Below are experts of layer 4 (counted from 0) of a mixture-of-experts language model. Rows are named router (the router's row for the expert), gate (a neuron's input weights, with its number), up (a neuron's input weights, with its number) and show model dimensions 0-127. Each number is 128 + 24 x the weight over its row's rms, rounded and kept within 0 to 255. Numbers have three digits each.
After each expert's rows: "mostly gets" lists some tokens that are sent to it at least half of the time. This comes from a sample of Wikipedia text that the model never trained on.

# expert 81
router:147106092146175126119123123143114103172161125160129114120123123128175133102116147096139102110097153148149131124162149085111096195098149119115153126125155115093139120145140137172126141125126113130127149106119134188098136140103099136164146102129102133139096155114138159162145093137099140106152136071120135160113136134140134127108131126071122136121185115114089134156141132147149129195151
gate0:134117091151119118091150093103123085174200089141142126150137124136175145116153137124097121117123102134086145155170192130112127141118146122099117144132137119125144136114144134132155103108105108085127149115126128181116166136117083124149146119126069104119098134123105137113148128128105167101122146124125151128127149115153146103099132126092111122140166132131089184085147093158126104147137
up0:152144124107131150125121124124163154160156142136112084143099119129128115086097147152095115163115108112107147163115143126144154111138160127104100121125088110141126110100166148123158109115103142121111093092105114173164141126148136112128089135132099079094130109095145162147107108111160136142158109168169145114126137115152149182134148116081113089124135113088110120071174103105135119098157
gate1:166114096159172097123108097102123091163124107097144106131145168155130163122146143122140120083141147120118104080127158149120131135123132142077159123075149116125143092111109128150131117116121089145139110130120147080146140085105117136114143133096107140144142142082152143078152106126085095100104126136141118128165175114105104121100157114128111110094150157160128179099094105126126128151116
up1:145138148153151125156112130139110162122165110082148107123139102208155132154102091134089156130117109098124137104076133151128133115156108140138131153075108110112104047118112148111117144148108164134169166124138133141147116093138095082171097160134138112153135100124149148093111126162125134111114127125117102143114126132140142139142078144139123138107117122158116134115105140112131094164158
gate2:187114139133127131124080117087107116149131100176131105130123091115123101089139183128099148108095153147123136154114137097120118121171108123175136137139091145145146085096100114115151134110170139137166144096117099138123143111159101135180105161130104149140122159117142123147141114118160107112141150140177132141077137109140114111127113173138086094110146148123151134154178138092110122137121
up2:164139132160148106132074138118108135133135103149129117124112099125129092112131174137098158103097158122130131135147109093111155118172109134159118138143093132177144077097131118128137096106193153150165115119130107134117130065142090133164119183123126131145129147100146138133159138118153121120121112119169136120095139106127114106161138177103065105125138145149139154160164144100106114133123
gate3:084098164087077118166118142159125101129144116159129081150146091138152172131133162107144143142137122125167157134119142112111114133107140134144124140136130129084152112097172127100133100128150129156150153163134106149115135145165121098178140137111099142114116163078108128126139113116140122127157101100141164145116076143129122120153148124096087166129132150113124134139106083093088181140158
up3:172150087165179131099139119092129158111121142101124181103105154121102083131113093161118104113102138128089089115133114152135126135149127122109140106116127122170101142156096136156111168136123133097105100088119151108141129111096130164073120132136158115151157085174147104118123134139122145128100151136114100100140175121137143146109113133162152103127132113150127118124133172159166085107096
gate4:075106156110095105141109125107132159083150123133160095118132130092142126091144115128086147157104105122105126119115121139112128178099120094149149102140161110075150108112188105125137130132095138124142196085112149119122110136132128125125131127123122104096093138181148109132135145100121099119112124098145147147122120131123116127119151150083111129063131164134080155093150099161125104129122
up4:071120160116105105139110114102138163101147139135162104122124110092146121082147120135094169142107110114113109122109125145108133190102101093155142101135156113071150115108190100124145117134108136123129184096132149127123135134124122121129123113132135099089097135179146098132141141102125090111105117103132153152135130141125128121119155155102113125064140163128087162089164109153122098135137
gate5:138127104129131095152135126106142120128145113168135120190111123161149120108093112111124137153081139165112132123103081126133119151105152116141145161099076112165128113125123115085087117167169156130142160118104097180134161121134100141153161156090120152084133115133113153156099123094140114128140133093133113130119094146144165153097108120136147150142121168082087128143153142159095127163141
up5:171126103128118120148151137097151097139152125160119123169116105149144106130093112134136127174096160172107130136096101153133114143130166132085141145110079105180161103110139134110118134150159129128130158109126112189129154119117117132132144171095099147075116108130106163149115115101132112143124113086122127140134090140136163129129113126155140136129133174079082118134144136179087097157124
gate6:110138146104095103130149086126155119131131175105120165094131143124140147076119145114128141147099132070128083138177104094096130177116149129134119124141087151138118153143143125087178157124097110149145169098167106107087139102160117116141109123117137132086106145145123132157135136085115129099125140115154081153106106146136115106110156115132137154084088139119109155120120109116095130152163
up6:117130142100096086134155082126144123127129166110119154090118146137123160088125134111131140147101132068132094129180092090093119170116139128130111126141091154130120149133137122086176157128104097152136175096177103102087131096164126120143106117130138127095103139140130133161133139094125121095122135119158086150098095137138115105106150122135133155075078134119103152115117102121109126148149
gate7:117085081137104136123138121150107136127131134112116145164131110154164122086115145119170151161122123145137132157150188107136155102125139114072158115143153122123092137128131124126180138140098126133143135139127132113115116123075145161138137117153130081135055066101117111174139106147090163124180127157111120121106136135106133141101168093122079125114176126129119157124138133112120137125136
up7:125111098135088125122137133149133098119172123119107133142144128154152112099130144146175148165140117093127162123126191110128173101124147128075134104113136158134079136138124120134171137139097126116132167112085113137120126149089096142116127122108141106128103077074137110104107111102085154130149125149112142142140131143092107150084144086093075145096164141112129153104159121107159119150122
mostly gets: " film", " released", " album", " office", " song", " published"

# expert 109
router:134114075142148146126133114118117136165148140158147114126090110118173128094104170110157118113120150130144160150151172103131112148101155135155138153135148108104126122134114116140121119096153117125133079137137122219107122102126088125184152120087104131144111140140110160156135098099107154127151158093095143135117154101151138118112108113108124142110130114111118146149174154110142147197106
gate0:162179124115128138163127126159127121124134159132128082135109137122104138097111163143158125107124104121131162106141101130165124148116091137152190132117132110123085115125141134091122117146127133125103112145128098140101124110194153079180127125112112122121093138130129136133129116062161148136144110079124116094112176094106107107178107150124091103135131133121149087178138095098132132120145
up0:155177129121118129155126126169121131125109165119134082137120134119114131096100169153153132114130112118134168122135108142158109170116084140138175131108140119137084115110139111070123112139133117143114111147120103127120121119190142079164127125111111137133097141117125134151133132075159139134145103086123108089107172083103119114193105155113098109136139132120144093189138091105136146133130
gate1:154124151145178159116157110111184143130160132123159140159098146073161133116137109193132133109152111152162119138182093115139122134130119157113148147129161122128153129125110131122138146185144097146130160076145091114130168123153097116132162124131107110113133106137150128134144089101162111114107149112147133160165134125100102128150092141132104075145134110089179146123119107114137141122144
up1:158120140153166154124157110107191149102163129118153130162100145076164136131134125176131142091151118138166111149180090125134113134127118150122150125120134132116139129131112132120142145179135102141134164092139103129141173118173102116112153123130108118095130114151152135137131104116157131110111156105157122163180129129090099128150109153146108062144141114099192153122114109103137156124136
gate2:122075088137123116109142131094149143132159146130130138132142120120174135098121109142143130147127183138122161135136209119169152147160165127081141128089120107156141130145141102125124145146153098115099121111143155141105097111108139137153160093106132121178106107112114091097119090103123137123098140103134123144103116150118136128077131158104130138139100152103090111143127064079142102133144
up2:152187140122107149150124101183107142125116119112121096155132132126108112158110096134121145143083094124137130127085087130102122126107108123152120123155136116097131118121149153173144135116133119147151102157127105078151171163088085119121131153131116164141175129095136162168114129119122098086171109106105150133128150105152124142110125107140107117123155124147164095139099205152101115139123
gate3:135131129134094169136112096117049138127077113143136112144085134132157146135092133112120148109107069162143132113145147140130092165162144082105087136164104150142131103119088182139162137146144119116186120115165105127172166120125144121130127164137117103113140140105132107144143137162134122112169168165147119162134132135143104128132121110091112117157137146100117143129139145122110136158151
up3:124129126122159096124152160131209121126187151123127151112178119130108115128173122144115112137144189103117128135110101107126180083090116172161159125095140103108129151130164083127103114104110141137068142140082154135082102147128106141127128102127142152138113118143130152109115121093122141146090093097113145109127120134125152126131141137159135142088131116148122112126110114138146123082114
gate4:114121095092170165125126113117125109122078116162132120160087121114138133107155113126140143119091132123135203121089132099128164132128097129153128129150133149127080102140122128103130041146133135155106112111145115178151119146162137132124140109102103160127163136118091170119125109116157129132141178107126146081136117113132141129105128118131119174091099135152139146151137118121109114179166
up4:143146167153096089126129131139132138131180135121128141101166146125129127159096152122138116161152116137120038132158129158124085099126156137118122130107108134131171160126117135151121193099126108096149164135108130084102136098098119126126120127154134092142109133147161086149135156137114128134112086143116119186115144123133121137152132127101141100169151114105117117121108126103155146068090
gate5:160164096100162113118127077089129168128128094104143116143135151146123104116126157148107110108166139149154154137151115142167130100140109117136146117187125132107158138143120117086092111082151142139162123101184138145144137103126126124113104119103137150173134112187113108167126088094120142117116096125196091116150127119146149135111121112133154126135063125093137135138122116113127143144106
up5:116124098118117107129130141183139121121140140091167128139140104115139169139144083099146178129129087130104147145111147117084145124113110155138097133077116114126134115128135118164129136174109120105120157124110131086107122174082109115166132099117127121092117114128158136149121112193134127142136148112133143126095116160075122133120141137115128117135196167158084100105144147167104140090147
gate6:141114110099151142127122100116073119176139113189124134132127121113137176068061140149134182137135139147159127172145153179134145133113130107115107171137146112104170119165143109157125126084153102099105137118143137111124145127143106124154152142110100124130113130118104110150116147110098121126155119112101130140109112149136110134107130073113118118096118154125094156137100092124141134194143
up6:105124120119166151109115157157158114110155099133098119093141152123089108132172101074051096088136111108112134107077126142119096127144165134101131107144103150141092089114111146111112121131107171122113133132078118160124136103130118090111119062136137124148169130121132144102133091146156134101095111110158151132146110115123145110133121137122121114162108115139135124109149094131129082153166
gate7:105130117171163168106153146125164125143148108109086129138139102130141126183113132106147111108166103120124111143144174168097125101106161113134187147113141113145085160140104117123112097083104121124103129148149125124125155158098145176106137123152142170154125132117206183138104137113136145124094110134121100140119063111137125150146128112129150092145100124124109111157140132136129112123131
up7:108137131179149137114153132103144135155152089111100128130134082141140118179116124095132106112166109130110101142133161165102116095114148118125188125132140099134095143135092139113102118072114121156116125142138130106116171149105132166118143124163155178138128107147213153147116138123129140111107089122133094152122060121150123150152112107121131105133095137115127105150143151162138124103131
mostly gets: " film", " character", " song", " debut", " born", " published"

# expert 55
router:128090106110152143112165084131116111139165119148107104124160131104144122097099130122154086122101142134169132149148160106123124189118154113089157143144181127127149117134165144165136151122120092099128146099132139185111121108109113130133162119139110139146112152118119145170150077124106155096148168091119133162109115118150109108112123101096095104135179101109073142167117112139132128137134
gate1:114137139095115105142136115120146121145193140100140153116099122130091140087119106110106075169101101141119114146133100131120137110110119107103130090180164067116106124078150103124170112127093101151131120135098148115151122133110118097123158152122057149079130150112119124141122147134103165146123144097142140124144107115123070137129127119135086150134160100111115150118137096106119122103103
up1:147120114155138149113117132132101133118068113135114114143146135131154115169139149137147188095154152121115142115136149121131139137134128160155138165065083173140165114178107155134088156131154141096121138130158113140111141133132143149133092083143183123172117093147142142111137097131149088104126113174116106130116142136119177116120132129131173110115089158153145100146116145146124140160171
gate2:122112124141147143154169095127090102133187123131115148063142149130141150074117144097129139121134115122161109132173158111138120118123149112141123135141106093133141140155172142177144144099132101117144126126149146169101121122137112103129117139117146063131116142089115117105109063098117172086168171117111138126137144121116124099126126141104098145121094110117128159194133131118127163137137
up2:118094127158140147119154106101155148138044120134178131147181142164087108164145099167114136099125131143126136167134105150098157078120141108154103123115165130168159106110111138119100121147112150126161099122109110110144131146132076176130121154130137140123145114105131145094112129162130103197094111143114120108112110132144131129130097097148127139111094146113128109104135136099145109141101
gate3:142105163112115203117120133120100195144160146101138096156157132144142147142076099112128143168095087127116111126145139155108098165117129114128138119142138132135124156127126110142103145125082137122138086127132092150118116105157127085096111159126157163163142182097099145170152123144150098150125112140110126147118101119150119091139085108116128146116114140152084106150106107094133161127120
up3:125139085138151059147141129123160062109099108150110165105099134112117100127164167151120118097152172122134145131121115087148159094142121142139108124110107114113133105131129133112161119128156110138113179120119156110137147158093131167171125091135091099100111079162161119104102145117109167111140137123142125106153155134122130165122166139142118104146147108103164139103151134167124092123126
gate4:133087112112111153107173132098158124109161121137128097115159144114128092119125121153126113131121140099142123116116092090139130177141116155084149124132144156143172115104151166121119164120135132165168190123113110121116081111100129121147118109171121132125105114112152135131146093161119135115128146098137126126090089128182107095142140125116069116168173119067100143148100100144117112138120
up4:134101120115111151118171131095156125130159129128128092115159141113127098123132117156125121129119151105135118108107092088118131176129120143074141114133138149139180100109162157120118158116128145173171175117112119130138083122095126127145116111175121133138107123108153135126156098166115141124130144100138136107086102124187103093143137131110086120174170128064086138139108086156117117142121
gate5:133118132122150099179147150129130145093160099090106112107133105129136094119117147112138071125128117095114140118138117138121141150112153131108170137163111097135154174107133094115152126134101147077127190092105135148090106118140145080133133119118124150133166128122131132139136117136110168084146155096125110149122123073142162141145132133165096159149130092127108144180138140099154087075136
up5:134115125117151102179146144131130141092159097093104110101131100131134091119118149110135075118132113100120145124143119126117144145117156127102159144153105097142153172098132102125164124138105143077129191086100135157086107123150148083128136117115125155126161133124127141136143117137104156085146157095121103145133117075147156136145131131166100158156125091135108146174136141098154093077138
gate6:082111128124124116156124104171158088128155139100125104086144154083123111106185100126146102113108148133170122148132133113122107129143168110128144178149143172141125130148152145123139140114109160120151115147128087144115146147121140111110103148082096115145120151161113145152126093130182128067156132105168097125123112112119103097142112137108142102146120093125095108144058108111106139126109
up6:151154124124127145104135155086095168148105104149138164155134098166124132140078136140097164156141127126100127109123143133129150127117100135120093094113133078122138116113109106142116109134145076141102148106119181121141102118133128131140151108160164124108134110096141108116135165118080118212111125149083163145132141153130156163111156127146121141112156157138165153112190154134148124133144
gate7:146134151134164141158146072113150142131156125190141141108145138163138119160151108121144114128121163148138105105142150116146132159121142088134141115106146129130082097082143075113120157161112081095132120107117117189155120125130118121126104149147099117150139158116172107130125108077082134118143172113107133149119117137147128116142143148108129125128150089160174129168105129132153182112101
up7:107120100128087113099114173141103123121107164065121130150119118086109114098107141140118139130151095109120159138116109132099124113127113183115129126146131115117156145171102162147144084102145180148139145131131132082089136128126129142136156120112154133096116108141097137119098146153186129145109078148155106090106147117097132131116098119155110125111112158111084117072144133106113096133173
gate8:127155099139116150147101113120134144125115101119145095064139106180146144145137121158132172110139118133142145095110140108104121133121154116127158147132154094127180148183112142100122122105131135090162119134118153127155114085121100135098130111189115119114129117135122071165144115172156120116155152114110148134136121155145054105162108119095093117121109101112122119110111165156158141098140
up8:153123137116149110097152120152109103156151142166139158172092132085099119127120133102122091141091139122125141160140120146142110129140111127138094115154124145119081126091136128163117124181126112147090123106161111132094126159126164105142115135047126132129135142113125156095133113094109143119083089142135123109117118106112176143096162144175164151124147129127149127153144070080116116152117
mostly gets: " football", " Racing", " league", " Championship", " championship", " scored"

# expert 60
router:136097099139158157099126094109099112159163128156116119154123145141166115102095139099155113100124165156153144147163160096118098152099163116109166158135147102113141110162138130165137116102134097108109108103112137170104141125104096155164139109123124122158091157141123129156123109115091162118163161105107142149089147119126096098098132104113093109102166094115102161155153101116149127162150
gate0:126141126121174108159137140116107114168129129144159115155134119119163098131177119119058164107155115148143099174147126144098145150080097121112153132111090103111153083151135136132126146123117119138101132102146150127124128084124071119178089134132142108138132148142134162119104056119099132126134141140110092140129128102115060108116122151133122117118111114112115145094110110154119138173111
up0:131073125154155139115148090127152163141100107139159108110145146153081146170118124145141143137093113100158135117110123118178119128119113109111126102130107109131145160099128157129083134109135118108158088107120139124163150144101205164111143117146122135171118118132139088173140125152166117133140150104136169112174130121095131113111141116154160139149136156118149092124189122149145121097096
gate1:144095111100170178129089116134092144125180149132151148142143133146164158106172174128139146122115148158164143131145181132127106136111164116137133116129112146117164113174151120125164144135121068126110135106156099167104138097081132139171131118117110135149099182121140130168091150131110143120121138112118111154119156128138117113111119142160065102090154114115121126139150139119109143159123
up1:129141175113087135152079182154133119101094131140108120093142132122106124190105129109150127148153124109094095119192144115152118108129103141121123174157138165147124172109112105143091148123132125146125106107132133151129155140143136151128111120198158122133111114126117154141158171157164167131132092114148138097151114084144153109127102133143118135123088138133104118134147151151138091119089
gate2:135112119119134100123155092124138114145140151122132205161149141114117128125133137138157115069178171143158135090155143111125171114137143151127125137134137143136179126170145119162133122127143089120139154117166148098110148116088096131146163126123137066123125129106106105104147123170153140140138146156130127131158127106101106105143155121099058096128135150169113116179143123154110147143132
up2:072104147152117139096114145121146131166137168149118059089133115134125131145110110109113120156126118156097092125132119160154132149132081118139096114146106107117098107087125124115165127149102151141139092081121144162116107092134143079126103095134115150128166165137132154149104107084106100133144110130101100147082129134145151138121109124139176144142119103128146115122131167117173147073122
gate3:140107153136121148112106101138150140154145141135130110129169108120118153106115136052150158116123148135100120139107133111133137144107147079128103132145132102170152118138129109121096122092146069126125140105132122143124164163114135144162152090144153158143149153112126112122177096150090130133116142138103127155118122115161118073089163122104166101136171142122063132118113107102117058135127
up3:105141112094139114109162106129151100104136130112120163132103155157162127148158125144106108143120115113147111135156143154104164140143111185132115163135128114095120128086123157139141126175106149146095085165153120119134129120104149115076115173145085135127105103132145105130054153113141111124131109105125155107125117132101130148172099134114095165146102118123203099139129126144138171131152
gate4:140098107096156154107131131129142132113128109176148139159125145110173150137093150157165118117147167143122131135171131103161111171145130128128147098111133132132144094163097127142135171119117080097124107086132114134081127142120108148148149136139165111163099187125124092109135118079117112140130122131130107079124101156103078163135160094147107129098110103123120156115122109173133166159116
up4:147176149107124104142131149171135136142139126144089144098102144136135134123153073144137152163064081093142150137096163148094151091122119118153160156130097096113142158090108154122084149111097106137129125170140131138151140135150132120138157149161088141072137118099143170117109106146119139103134114101139147103121131144124157117113130162109138134139127163149132159098142157118112126083086
gate5:135117106155175127107109126128169113148137091107139077107092135146147128118087117149157145116090158137155138156159141153064135179117177121102129180102124161078121134145134126154140137112105117111114119155138128138114119168068137141121139100130107121121099102146128148188123156098104126123113150142139132157098093152143097105098136133135121146154156119095105125113152121109169132121105
up5:110127151115121119100154132135080144135090149143105181153112118106122149133142150062082128106135094112104143099094153081184123115147133161145136093137144106174144126114135108116114101126139135099129112104125138130164145082143127113110131163073143122121134159106143087079116128104142150116090115129081156132165159137121141163129099142148136108135106150160155113132116161159105144115140
gate6:130145096120124148146125101079117131149204139125121120110124106189147123122132133125168113119140161215160129111157179104097106146136158122124141152155134121119162108155116147147146106127110116111088111159105131149132115169135110133132125108121109111138068119123097105145132153130111158116122170096090104175134130136143116140116142091135146107080117153145116162138112112130150141149145
up6:143095152124151095155118149102118116088133108071163164154099136134135108163111117081120120172118111202140119109131099124122131153139152097105135142159087113112143097145150125117122106149113131133099150102128132097131128117103123130132132160114154129111110150131128097159104097171161140093131117103175060154124146111125129135125144102114095116102088149123146145157117159145130131094072
gate7:140117148123156136127119123090103139139124115060100144147079153097160106130157181130126138149151130149134142170156129107137145170110114157123117148141140142109128156086157145096121112145160146110146116149168139160153158201147157144172137147175125125127106115119131123114179111129126095122106147138110161150119093134150101097156136116149140106128183104156110133139122127105105146099105
up7:096106142135145133130125106126156118160107112069094129138100162105173121103157172151114134137137121164141126142142111095133139144104119123119113140138147132110119175084119156095091129146177149122145109148150149137169125185135141140165134127152130136133089106139107129119174108120148104106109164148096151149093099146126133106143138102143152066110156102155080099113119106111094152118092
mostly gets: "o", "i", "io", "os", "er", "ie"

# expert 74
router:129092093130163150101137094117098109160162128154109115154106146134166123108098141099162114103130164161156140148157159093128106159101153116112165165136154098105131117158124128163131120102132087108112111108114137166110134130099103150162142103112126124161091158145122134151126104118097169121158157115099148155094150119126106096104148094110095108107167095117100161152165102116145122160143
gate0:130160136102086145130131138150126121126167112103099150130135140119119122117127121126138126135114139160126147154099111178150094141166134150122170102099144163148145158164150107113177105136127116109184128142141146147165131096123103124112124151148157133114123095147139129129121105137148137138147118196170120071119096151130097095184082091092120140178153118104120113151115105149139085149107
up0:092111155164132108151105116090192107119089159176151130126090130159101123100146132094112131110107123101122100088143130096083172128082144071143143148125106130116152100124124119172095140109115133152093139127127072117120152113156112126113126121131090088156123156105123126103146118120094128131119115107100132160127150103125147115099154113167145108145115122127085141148101136105146156089128
gate1:121139160105110066095107156103085157094145125132098108120111121118126132085105124134134111157105141134155155149139125100163127128131168171123109133126159154137117107130161084118133166103126116133115155147103154187157136156110130137153135151120139155148108171138137132149114115109155129122120123166117153155095102119122091094111160111129111122138202178106103162121142134151131111090085
up1:110136163104122060122118139125088148125143142164095111135110111119101122103115153124145115141106145160128125153135139113185123136127145186137115143103152159177133119113145087105140168094133101126128147160102146183160140158110130130146120161133152156126110149134152121144117141093166120120108128163131122145112071124120088096128180107125093133145175152104134172140130134145113106100093
gate2:123118104141141105114132124139108123131171081141122141142157132119184144081107123111124107102121096140144105069093170096157118157116176110102132193173133136142156125150121129171136124110093116167158126167094122147119114066115127082106111086107126109156133123116125148113139098144159121146159109134107129166125121142148105109118100122135123122088147104141089134141112133148147143160134
up2:117083090144162140115127095109153156149094120109140070108169130117131129140089090098143124112117129162165130095094174100109147141147149162139086172168121076143086155107132090108135137161093161135118122132145123107119103094121155148134145119096117101164194150134132145126086102145120132125127139131107138152167130153128107117150126136121105133124099154125153143129122113097099126152117
gate3:178157101155140129132152114086136117143176143162142151178154151121152144107133108108119117115132141138117158115122148110133104080127180086131129126122090142111135132167110119154076131132116097120129099159166115117133170101127152133099110150100163126124104194122123104102111107128155150112143176111126125158096144115146123115095079087089104163102119141116129123123141119139137090160140
up3:107122119118098123098102135138150093114098106088121156090123130114086134112077175101161142143137120120120085112147131137075151123141105169125135126150166114082125147136159154087132130100136184116127177107128102130116119143160117122143117152132099102141103084107128148138131164086102109130121129157157122100143096150103124147163128133161142124152150170170159176154121150106119126132139
gate4:147091116094153113143105094133154108136113166150090115146157150113098138150131142102116167101078189151139149141112092148156118144108144119164144119123105088145109149117096108125125104086120110130171144132153132183140137109100141150132156115127124135162152132133168143117103106168100130124169113132149108123179144138150093108092145114174107158142138130138150154151138148125120126191115
up4:120130145130150093129120106130099143104110141163121136154115178148113117126154092143125124108113148151127099142124132158170110143138104153105131113137108128133102144088130092101119157113174148113138138119145131123162183135109134103203081144144081142091190148114129129106129140193105092138152107134126084134161119128146154133138132095145090154119112126099128156160106112139164146150113
gate5:133080085124137084112122107142110145090166123129110142123081150112164138134113153125131109116095142154146098098118152094103136146149207138123154151186149128137140141132139153147157132132166118103126131131132155156148154123135084153152179118123136125096124177127097113120107096122110155099134142142115188166113144132169107090118132130103117112091132135109109138119129137082101120111144
up5:109134108122125147127143132130172114145132111098134132174141135135107128144143110115125126163176112135106168147129104121176101106097127145132112149072146146115116142138115120087114101138076146145110145153161139107137077142113144098157112128150124159123166160115123137134140152131145067163135158114128094137167081084102134156172121128126148112151123095145160117143173141182128178135142
gate6:155114116137090137100136080152099123144172130190167145109088116108125103121176174138128135124128158147118148108152143118132051154125106127120146133101126120127151134084129128131100128121097168102123085095137095123123159111142105107165155153087127120167080128120120126160143093097123134126174116126123162122121125144137095107108146125145126155097117095142088147137122147134113157162137
up6:128129163166136148105088097152124147147130103133129147128100125106102077084170136122153150146153135130142122134123165096118108126154150158144135117104124135147158156129149117148119145130115148113085118150124131148166132138112138113175115176100129150193109113113139120129166117113090145098164127101138155089139154138120095164099144112112130170159084096133120104091109168167095159152108
gate7:126105116106120138119104131178113134163171125131104136132143152126140135099099154113148117110127159148137155122147159127109104115080158098154116132145141096132119133159124122144143109120147096126144126094128141121120155099097097106148146113125177124162028110139122095168077085131118129105174130109121121127115140134091133112110104123130107110156141124157146168171081102106146137083129
up7:163083163156144101138119151163132130134175122115122123114136117180124083151106103150120120127114127137155135142101075155120160112131171094158128132162160120126147124160127115137179111161151104111143137131163127136114131142108143166138140145160139125111095105153121097174118186112079161157157157081118162128122119112125156131119095099093115143156150128139131174137139160129141134096130
mostly gets: "ger", " line", "line", "jan"

# expert 6
router:134122071142168153114122084155116127164145139166113136121083123152135145099117154126144113115137147143171136143160189100143102128114138141101133147141139102139144131126131138143116148087138129072120082134143132188116163137107102137156136104126107143155109150128093163164114098119083136135136150139095151146124151103156137105109128114138120144119133106098141144182206129134133111169125
gate1:104096101133113134155052082126109123128136129139114128104118117142114124145093135112137118152108113101170159143127153100122135098121116157109133153102141111163096148138157132097148136092132142123137095137147097162105160137132106109098098174151138124125090169098125125100095131136135115160091119141091153134167146142134166155141111134105139133112115143131121136197172164139180119176143
up1:154151161118144118097201163135152144129127129105141139158146137117139129112159129137116137109151147156080087115128102153128133151140139094152131108163109147098171102127103118159111124159129115138111164118102161097149094126128140135163149087100116133119159091151125130154157128116116139100159126118163098125089101123120089098122154128152113116145139110119142116058080094125087126081106
gate2:142154103148137099098124106135149133124136100102133135144115080118107179129129131107122105119120135135150165139135127165168112159149132148100148125117103087117129120082120129179151155092154144131120091136190096145076142186094164124130133125124110120080118119118145146134112124127160143147151106142141149094126169093141151120153137067160090110152146136142146144133145155138137127185131
up2:150150096135141095097132095128148128123143109118135132142094076124103165118129124095127104120107128131137171159133141164168109134149135143094141141126096082119125115099109134172149141097156129136112112127194094139089129185083164122147127122120103123075132138129156137125124126115149134124143101148140142094138160107155129117152126061168081119141144150131154140129157165146134134180142
gate3:127148135133118104088175094128124105138127147106163115093138122137097133095129073121152110124110180103121074112137126198119114127159148142147105140167110162101128155125089128118114104090152137132126142130143145159106115110117095115100107130117144126129161086130099132151085133140110151138170094098094093155138146119198123128101127130119148149121097117108143099144141114164158157123124
up3:130143126133116095089180096130136107143136149109150121093138123131100141096132067130151114123112187103114079123138130199119106134160142141148112139159114174097121146114094134119112110084158136132131134133145147163108112110120089125098108126117145133131170098127100123158091130141117146145170098102100098156142142124192125118104123132117156153129106119109148097152143114168167150117117
gate4:104150135115141107134104107155113164131094200151143138153152123119161155142099170142123115130140128113141143161153151123121164120154079159123154137113123121129119109140146127127129095107127155166133097150150145132083177106159171119158080114142080143172062137123159174123143120135151143109147103156099138119139183093115102142127150145119124124160104147138133120155153141144132110146120
up4:157121124144108160106171136112144095111145066109115124102109134136082114101152088127144130112110116146114105114104101135139092146103162106117110124154150136127116131115120117122132156143121115094118149105109115127167079138112087141081180135118162108067199116123107074133098121121115107137126153099150110137124067151152154122121100108145147129085157121103119145107099111120138136128140
gate5:121143115127150111151102111153098112155066163117099114095060105152166124151101114123142120157146113147151133135100112121134134100106150155129095120130132098162089117086140150147154148102097128117132117126131143145136147117168118153148144158115112144146085158160115122120110126093109131144127158148154104157129118141142148154065114173089157162149099097136113121095172159127096135162122
up5:153106144118116142098151143112152136096179101132162153152170157100087120108146125161123102111119118081110119122128158151148145161165111112130154139117154146113139152154102153120140110148167129150114128130155123104121118127078134112095111085139161099077169101106124140137164132150167128126128119128092162107117149111120119114160153065145122086100167149126147132137074098119140124099142
gate6:148141144151161107132104132164132164111122177163174155168073151142123124125080161217090139101131136121155136137144087145150156127148154112105158143126090105140139135140110131130124097146136144128114103190121133163138140113112072117140140130114120148136117143133172097113146116127153102140099119136098150124143135156104196153153135156111129118107138105109146129116122107141126130130116
up6:135144143137158103132102138159122169116121173168175150164073148139121127131078154212085146106133134126156134137147089129143155133154158111106152147125086101142138127141116121131122098150130144117113099187122146159139134123115070122149139131112129144128117146135173095109142110123158106132095114131101137124140138164102200160155136153110131110115132107108137133113123111140122117127107
gate7:111106148123143175107155098111116112143153128096115119156153135132140138106165156143141155070131125145138108143158198090144123109138176156123107120155118101120150166133153089156085131109148107112134096135119131117135134107096103136154156094116092123150112102088087095137114119081107149144134137110114159164119117126119150086109106122082090130148140097153118145146121144106084113151144
up7:114113107115098133146132167170156158133122152119098079132143162134120137106155148067130101143161116157140128162147089168124099121159110139064154159103129134113132137131099101175161083162130150117169132114129110158096123121120123134101117118122170138097119096129098130102116108143133116138126120107114108144107146160092139190149106105148160148127126133125106085116133125112114171097153
gate8:110118132149104142146122102169127096143134184112163114113109116161141155116158119112082150162143142096155090152138134145064145125073129130170090112183173145104085148118137146125155097131158149114124139114120150135129129140145072115128139138094143097149142104122106130106141141112106140121124130109107115127152137137127134155153078090111128161121111129174128148142177137168104147136101
up8:139138131104159118113139154086127156106118068147099137143146147090119098136096136141180105102108112150105167102124127114187115126185127123081168142072086112157176107136114120126107160126105107133138109143138100121130123116108182148127111115165116160111113154134152131146112119137150116135133121144150146129103116120132125102103172168148120099131146127083128109123084123091153110123155
mostly gets: " life", " born", " education", " relationship", " living", " home"